python train.py --balance_bias=false --vocab_size=50257 --qk_norm=false --init_std_qkv=0.0297 --init_std_up=0.0426 --train_tokens=367600000 --dataset="wikipedia_en"
Below are experts of layer 3 (counted from 0) of a mixture-of-experts language model. Rows are named router (the router's row for the expert), gate (a neuron's input weights, with its number), up (a neuron's input weights, with its number), down (a neuron's output weights, with its number) and show model dimensions 192-255. Each number is 128 + 24 x the weight over its row's rms, rounded and kept within 0 to 255. Numbers have three digits each.
Before each expert's rows: a language model's description of what the expert responds to. This comes from a sample of Wikipedia text that the model never trained on.

# expert 56
It responds to: First name or first capital piece at the start of a line or cell in tables and lists: Jimmy, Johnny, Robert, initials H, E.
router:160103143124106145135102099131142163122106129163130142109178124109138180148116111162099158151088133136095123099160141089133149148110161162132062100129123106147133148146122112148132116152129105
gate0:156137127090129133104108131096124104106128075139137121092112133134154141126126119138142149125118140160149170141132129136126106090151124099171124137129141122148136146118172186139145103112111127
up0:151158141152164161101146102091155183119113118110135087174179131165125136143159098114152131152144098159133107125107129126132163142127129092075154141148109133141129156161146123124142152132139142
down0:117108141177093072117129126158171142136172122140175095113122114161126110137107117101122073124145172158110134105129133165121130161110138101161093115120111126061146141126136133126153056105161117
gate1:170097147156128105156154096117125146135182118140109137141110112159140117147111143111137154092164131109181137070138132120117109125149131103133081106149085120128147121135152086109115092124142087
up1:131107132129145123148126158091128082178147120125112147145110131135131105142135131104122140074128169106087151108144141123092146124097111171124157120119119139156171091104108114080159128150130148
down1:128082155138177148154124145123145117130139126143114124086158163162102124114149110123129088128152197090142141130099100125118113145075138161142143118076125127135118132157111142137162155115115137
gate2:177128131157150064165115154136093121126142114131108143091143108159124184126104135129148098173120134116142134110112124134117151113074115141117144097129125130066166182139127121077119171094104093
up2:114141156117139093142132156125095149118176135068118137147125129120111153140147130132138099175157144134158131135131117174123134145114097132111123093104136147102125140133117091117181110110100101
down2:146146160121114129118112167148122151084118117136136155094096121162142131162129142140103123135151113127134117147125135122116152136131075107120062105166145131148103147140135132149117142118159068
gate3:156134126077097092131132100157121108139151184108089156104109147161099123141100119161135116124145166110121153106119124144109080142110137121139067173132115141173170140110162116069111102123153148
up3:146183111174118122120143119138150165078114124114083139139122117153145109067121174114111125147121104119105122106152133161091106124122105119109111126157098092146152188148138112135110138145177176
down3:097155145099148143136110114154105153109153124145130089122139133143095144119104115123137115094102104132137116118150147119126139166068150168116137078092165166139095114091150129144147137112146138
gate4:159157119153104128128160095145146152152171119141150123118147141176169120094141117117129116117169158105144115115159134145089127128104129104120145106157118099155148118135105133152172118136141116
up4:140137116163119120110147138099172170154157083178169144151114122091152152156150092131160113118161109123155126133133126116136162137148137123162152112101122088129117170158141114112102122142126147
down4:121104138136168116078088114123172083137151138132120123107122124077096147173120102128131177105114108128098125130111164058146161172135098128132111131120112126140185134137133170133118114143077162
gate5:097161127170117168174096129140133145090165147163119121124094124153127104179158157091129138130150165068141123126116133142170101096164124101177106131085093124086159093139096121127131165114136141
up5:068113165100103118120160125164138131134125140179132151137141126114160145125169137133134132122133105187132157138112070132151142161108139144137137158117110134137083095095140122174133121160167166
down5:161137123108142163088159147140128159121102146121146162159089144150148137120109144116143152127134139120114118120149157112131173110128174123133150107145146160093112142117087141167140152110120094
gate6:157117109104144175124122124120154130139186120127161165147146098110133125147132107136170124159161140141144131140124151105135121153103131109173104148116123159137118165105109141174145136135133172
up6:134156156094154126123150127116132156126145116119130116136122127113103105126121147091135135111103183116145094145096150113108131126138140089119127131148155138108122137139140115155112113131164129
down6:181151101156099131153127116161128095093111126106112125181153106125161119187098136096156137107147134156123103131128129139126120117116164100164101097118111118144166102136121075090101119123121133
gate7:173122141141156138126130129158128135166148109111114146088107141141132144158146147070146135097104146088147060116150142121127149084149144129119176106144178118088132130125110143109106162122102123
up7:135099145122115132149100147119203124126150114085145130155129120127131133142098097091112129104178133125140103105137111147120132161156129113140114144165156142143144144114117145137124128156137143
down7:101148098104103113129118130091097163131087132125132107134101186117105111115145083122127114099147110115134136169094110077118083082148134123114108111108156141143138116163138111087138088092156168
gate8:106145173144141103135129131141187134122145135165151111117122124174151159142117129125162177116137137134144134094127151131117097122159090114133140094123099150122116148155101171116112175155168129
up8:118151140089176101107148137141118148117157078125157098142143118154128152122103181125117109147104114130108121097106128114148181150109126145122150124103108134122121185124145124143172153121080141
down8:125141152133084090073128122137151116147147155150082124155073117146159097111136159097147126112122134106120134127103116132117136160174093122130188068146146123087165114164121080119127108112145129
gate9:128162097146143121133147089139133120131116179149088170119164160133153084139118108137132117111119149153108136115143152136133111112092164091094105081123162104146115112143113128129121149080117152
up9:170119146101155171107111118161129148157088142147121151128143126102099089168137121153118111114098143161132124125091137080102092129117092143104109143122123125181102085127096093196142110200137131
down9:152147123148133115097130115113141129124113108091117105126113143152134169094127143139157110151135087111125120161149127123140105109148101114103190105119127135117092137121146106183123125108121122
gate10:169118078158090090095099119139143145141106145114132110152156106136151114147123138159134106139134110072086105122119133135160107145119094106114146135122183110123111116081139161145129156156147136
up10:125163126118142059144168124117124142100140113136167132152134118064160131127131139155135124119134152150121104136131088167122164140120158143144136157152108080090085091094120131123142128113149097
down10:127112103171122157152141108107189119085136120132109165131162124077136137128160115133137158111142118144103097111119123126129146135135121147119135143128144145157129087156155147172165097142147164
gate11:136157083159111099128161136159110113100118139141123125146096122173164117165090107168155108098114186104146149154106165195152173142130152120139139111130116110135102160100112140123161166111128117
up11:120133106135119104108113080134132144124092143153140126089160169173081117180113112171090132141090145125120099126131091134154112137133123116110141124129135096129100142139109149143161120090116129
down11:153114160150138130102122139149129169132134111159132115155130096111094101114137136151156151157120137129094119120158109105103101117131152119122112093134105138101113151134128146100133125115129174
gate12:159145109128125113128162100160079116100156124155122134082128133131045132125117133154144106109161166146155099138145118081157097113104156131121178125135155167100154119100091131088089068154137114
up12:140127159110098111110123065133126122121148148162162104141119130134121124091143112178140092137113150163164185174134157124074079103128137119160143143142141123159150140094124123135082103181129085
down12:150158133070155117138166095167121122089064135171070093172140120069143163098118116077153165132132071103126138101137114103127126142121126149125094133138121147142136130173115098121170130136104127
gate13:127130119143157086139169123119125167132166122141165142144120104127145181136135125129129165146098143118133104159142108096141091156120084111151201119131147153137144144146132127155097147117151099
up13:105123116152090096094142159078124154119143131151141169077118116191123136135118128154133146171151150110158115131139137109118129152164114141153123087122133136090137146162145178134123104101112108
down13:083154150142104109084086135134104137067108076133163124139168123123145151123116125132148118114142177140106118104123124087185101108140089147133174076133136151135130144096167128133124161173147082
gate14:067128138163107140136164113079094122159129142122118131122133155148114134137150096111139078116156102089171108125135145107118094121133106147126123153164124166102128102146143185110144089135104127
up14:155109105100123089097134107151074112105103137121146133115160113129130115093124129141163109166144111160125147136159140143138125098111145109161147131138114150138137135128140160144142171139094099
down14:087111135126126109155140160113122153145099203107140136149144114129143098110104123132104132121166161134112082176149147097133136105137116147137119177135115140139150186130065140117119129123120158
gate15:124159118152130101168121154181122149109125074149092161144089130148170124133156141121094134087114135110132157134109156157133124131138113154129168124121106173143136150130155206111101102121149129
up15:149098099105159155080151103147095104139146140116155090169132143138102123137141125142136124083123135173091131101104117106133148117160148112164094157146135109113109120137094150101131141123084105
down15:141116135150161118082153101080156120133132144131164093138124079087083141103125123114158110127116143168136167119124096112182090160166162133145140153161141185071127171135149149133105102097128092
gate16:139131062147128118144144167118142142134126147162149150105160153130100104122140119140120117134164103151078057084112113117150123136102140119107110124170122125121154190110099150097127116128136138
up16:132116118139136105089156144126120152102119133112140130127141116118153101155108133168147120201141111121095162156139102134108091117107132140118146137114106121138184124098135134133147122106114164
down16:153134157063122137151094133128103110131124113126111140104143213110119158144143074130095126137129115135095114106121150133090152147089131136085146112144139111182152100153128134153166115130124134
gate17:191119110149109155136111115139129149125143150159062126101115106126089127093132115133162122128104109134118119118131147139152104145124114130126136070071123153089144127095131121125091133100129160
up17:126099104064142106102155115162147099161130175173134152116110124154193122116146150164140093152123153125153074136097133117110135117119126134111110073145172142123120125161131137145117139117114110
down17:137094095132127106150135144160125105161122126156130164117136145168158119088161117121166066157140160112126106125166138110136130084117127152076047139147121117115106144105134156129149156115099106
gate18:126135128078118154097111146121132126134118154158132175105127111147110132141120069123146153175135117124127123118105132113173130133126157134125129096092124141132157136089102108133125093104112154
up18:129162162140159111145124126107186115101103091141128077167163113104151129172140134120120149116070127186131126140130121119143188141119140109125128122154136142118168158187144153126121180161099145
down18:104170105130122134123111143150116115132118105137092155121122147101074152112096153103115126129167138104145136154145132124098136106130143132137155117121119142156160128117167126160109138102167080
gate19:078097074154118140125112149131165151111103157133131125094160115123163139130114176157131123158124145119121182116129120116101090112095130095103132166148158132122098119122104107172145104122129159
up19:087125153126136139103105122128171119070143131118144152127113144074079108138148120135123102115160138113172149144146142162166139164119100138089133149100142130116158171113090144165156068142134147
down19:135123114145146144122096132111128196104128160104118169144109097108123111088181102148115150128119123149156115131142109119123132166144164159140080155105145132106128146105101174122118137152165123
gate20:106122177145132123162127159137122167188150132181094104124129142133128133176136120141115109150139175121120141107115137107149111133152138155113132121139123137111119133125146140123115111157131125
up20:159110121120147171121144155101101134145139106115102112121092115155156092112170100107154165134133104131152129138172108124111120115136118137152141136137114157133130143139114093150159125127172140
down20:092136097129102138092170120145130171133120094149144155118132130154128149152129121159133094141136132112113121142082134117125122165109160143119120164096125104104120148150100172118110138104133166
gate21:137095112143132140104130143128146149135140144094173140129128143178102164099127185121185132090127147095137116132135150093191126112115121069116169124130122126154152153165144120120120107120136095
up21:135146165103144113158142113128145126152147130127095104114147089131118122147126090189122141145135172092111108131150118126111107153144149158155141136120114116111143118125079185141147153118156125
down21:105184122114130117132124133089148159148155147121126147132106125080096100122077121101125136128123174110167126144103154196128099130108099090111082135134115123132121127097153107115143108136130171
gate22:178118121128146094151146132145132153095137154166117126124144110130171136104091131126098108143099123104105146135092124142108132092071164130151106143111147126162188152115102114087127142165082125
up22:109105148134150178129144114102112087132123138162120068131128145100097128155145152095149138085086142129145149065144180154157161122144101144138135114109108088150094127135144081108114137104075142
down22:121130106122104085116136099116105089150115138148111118146103110115148138132147153133135134126089124108130146134078144119122090136170100118124097144121137118142122144153148109096093128121095137
gate23:141152117109117100134143112128136132152082108134163156164109130132107114116110138136159138142114111102143112139165147082134156141171132171112173111124119139125154109139112168081147134192157113
up23:124146120144121104118155126174133122115112153127106113133140171123149137105132123153163095115090133153132164145096113102134150154106117143089117131151135177131107112156105101089159106102115174
down23:150134107128131134094125138121109093090133124106141161152102105152117156169151141161159141100160099134131117157145180151126109095127105143116145114117128141087116111150103106149127104154154102
gate24:173130120098138136111109171136125148116136131155095165139118132170139150127140118110131126158121120139091066113140167147084111085161101111153171176141153146162088162119130163092096139135129095
up24:154122142143082141130119146161151120144139168138078166120154126147118117122166121164113122111099171125116112119156132151123172124093122157124098144098167131059155122135131122123111142094128101
down24:127080126119140127170142130124132138124102145147142143142126130128123103131131098142095174113125131096106165188139129106149157157102141129121113159119126089140146112095127129153115135088069150
gate25:125122120078153093107130143151157120134099136113119124155147165124128125132101084173138114097129104131149113143132162136123155090161152152122124100101138117157159163109127130106097126077150113
up25:147122100142087107119172150125136089161119108117134173137134096129075094107142080105105093134115089147095114133118110163153087132109124102122161147125124118114135123098134152133091114117151092
down25:122101154105118091158122109148149122147131146095129095127087131145135179100141109130133123142098119133156084121156144123126140160132097147128135113104136134129130092137156141124122117148164087
gate26:146126139162128120132119162139089106095159146156112157123113139168113115127129136161171113125161154068104163158130170112125090125137136130056149092122135124120124145093122107121123121126153126
up26:147121102136132147142132167127132136128155123137130072130125094149123142154127148103147136117157105154152102136161134143099115153123131102180100155125158130145104142160105108150133140142156076
down26:109141114123084118125115122130138122105123185122121141135128120145110179152113136081113146119136076121150124143136140136109154113174133146112144135156139107115119146143155147104127117116152128
gate27:123139173117132146149151127165116190100091143122135136122132091164147129106124121085105131109125139083129105117093106133147118153128135157171129079126153086117154171126104115118157134137140136
up27:097132124159146129093093091180160146161081156194074124170086123140140077151107137146125155161163106143134188112122137155149130104113117080147116159151097103155106089113098123100121143148113152
down27:094113107132112120135103134161116179102173165126151138123132133137166064098112107128100099143128177135090134110117117119152117109122101087165124100118155170107140138145134092156112105116130152
gate28:108115119105138149117142132125130125107134136104059129088134126120135104101112140127163116122137139131082165125115115096073153148122116105124110148123125167154129108150138184080125120087135152
up28:138153129060161105112145140155177131126103133089142107138121123166127119153144154137108137133133163107161144163092135097114121117087112148133161111098149134148122171184154132112101153107165101
down28:141142118087112121132141132131140150075139115128155170170115112125117124157148127148138109132121104174143132118077149147126118133127117149134099160106097100163122120111132117156149143121157100
gate29:123091077123143080120140151170133107152082153094152121094120161097143087108131104168162133115124104114168163123139136116143094114139105125136129126122128129137130133127133113137101124103110137
up29:147122116161173154122141178148135108155168131131129122092095159135184111155156117117122121114075137100096099155138133101128116118149112097128094095110113128159133138154158127166159131124086134
down29:095124123101128143109173138107098093133118137096153148127151143113166142119127156152117133134113174186128135123164159159106128122165090087099146072121130105098144151123150151117111144131102146
gate30:037146103155108146138138158089163105141091141113127128117116126083172105141155122128129081115132155127166102097133106098127141133158141129133131144117121145131127096117143167153178139138097162
up30:120126156109120124166128127110152154110170141128114127087115156151100131070126119120147113098152151155095135142162096141081119134113124171157122092121126162126120130160140061111129130168135143
down30:120147174108148145130108145110128111163107102073151142136120140119104126134116152126119111098148158085113116142135144159150111121123136129089112106168114158111128138187125157086134079131191154
gate31:121137106141184128164097154111175156142167138158141157142088092139124134116116100081149143152129136115170124125113148135150130142142082093137137138101118136085134109090090157149106160120096105
up31:119182116179072129144135078154137137129098091126125114137073102191181127148139139100108130102112138112131137114100110106168106107085119150145135136133160127124139129132098113114109164165128107
down31:143105106129110147131140119121133105166122149096148167129143099123121155146091148158142137126128164129145156141103149144113097158150081123120125139139132116087128137115124134169142114182178159
gate32:205099139174113121134104137133135150072117168135125122131162114153138118183145096152138131113123144098151105117182160164130135131150161111145122154127109112101136142137145152074158137126138126
up32:149160138109096159128122133143150145118121115160109125107148183138145148073133106148142134164119125133125166151137093114121144113145142148126174102098130103137109119128101143146110114141128181
down32:105134146109077157130144101146103115137135142098174179158135079100117100136151102172124125157168088146101128132151139129102141109149128183149106138099111103149091107131132129155104136127122128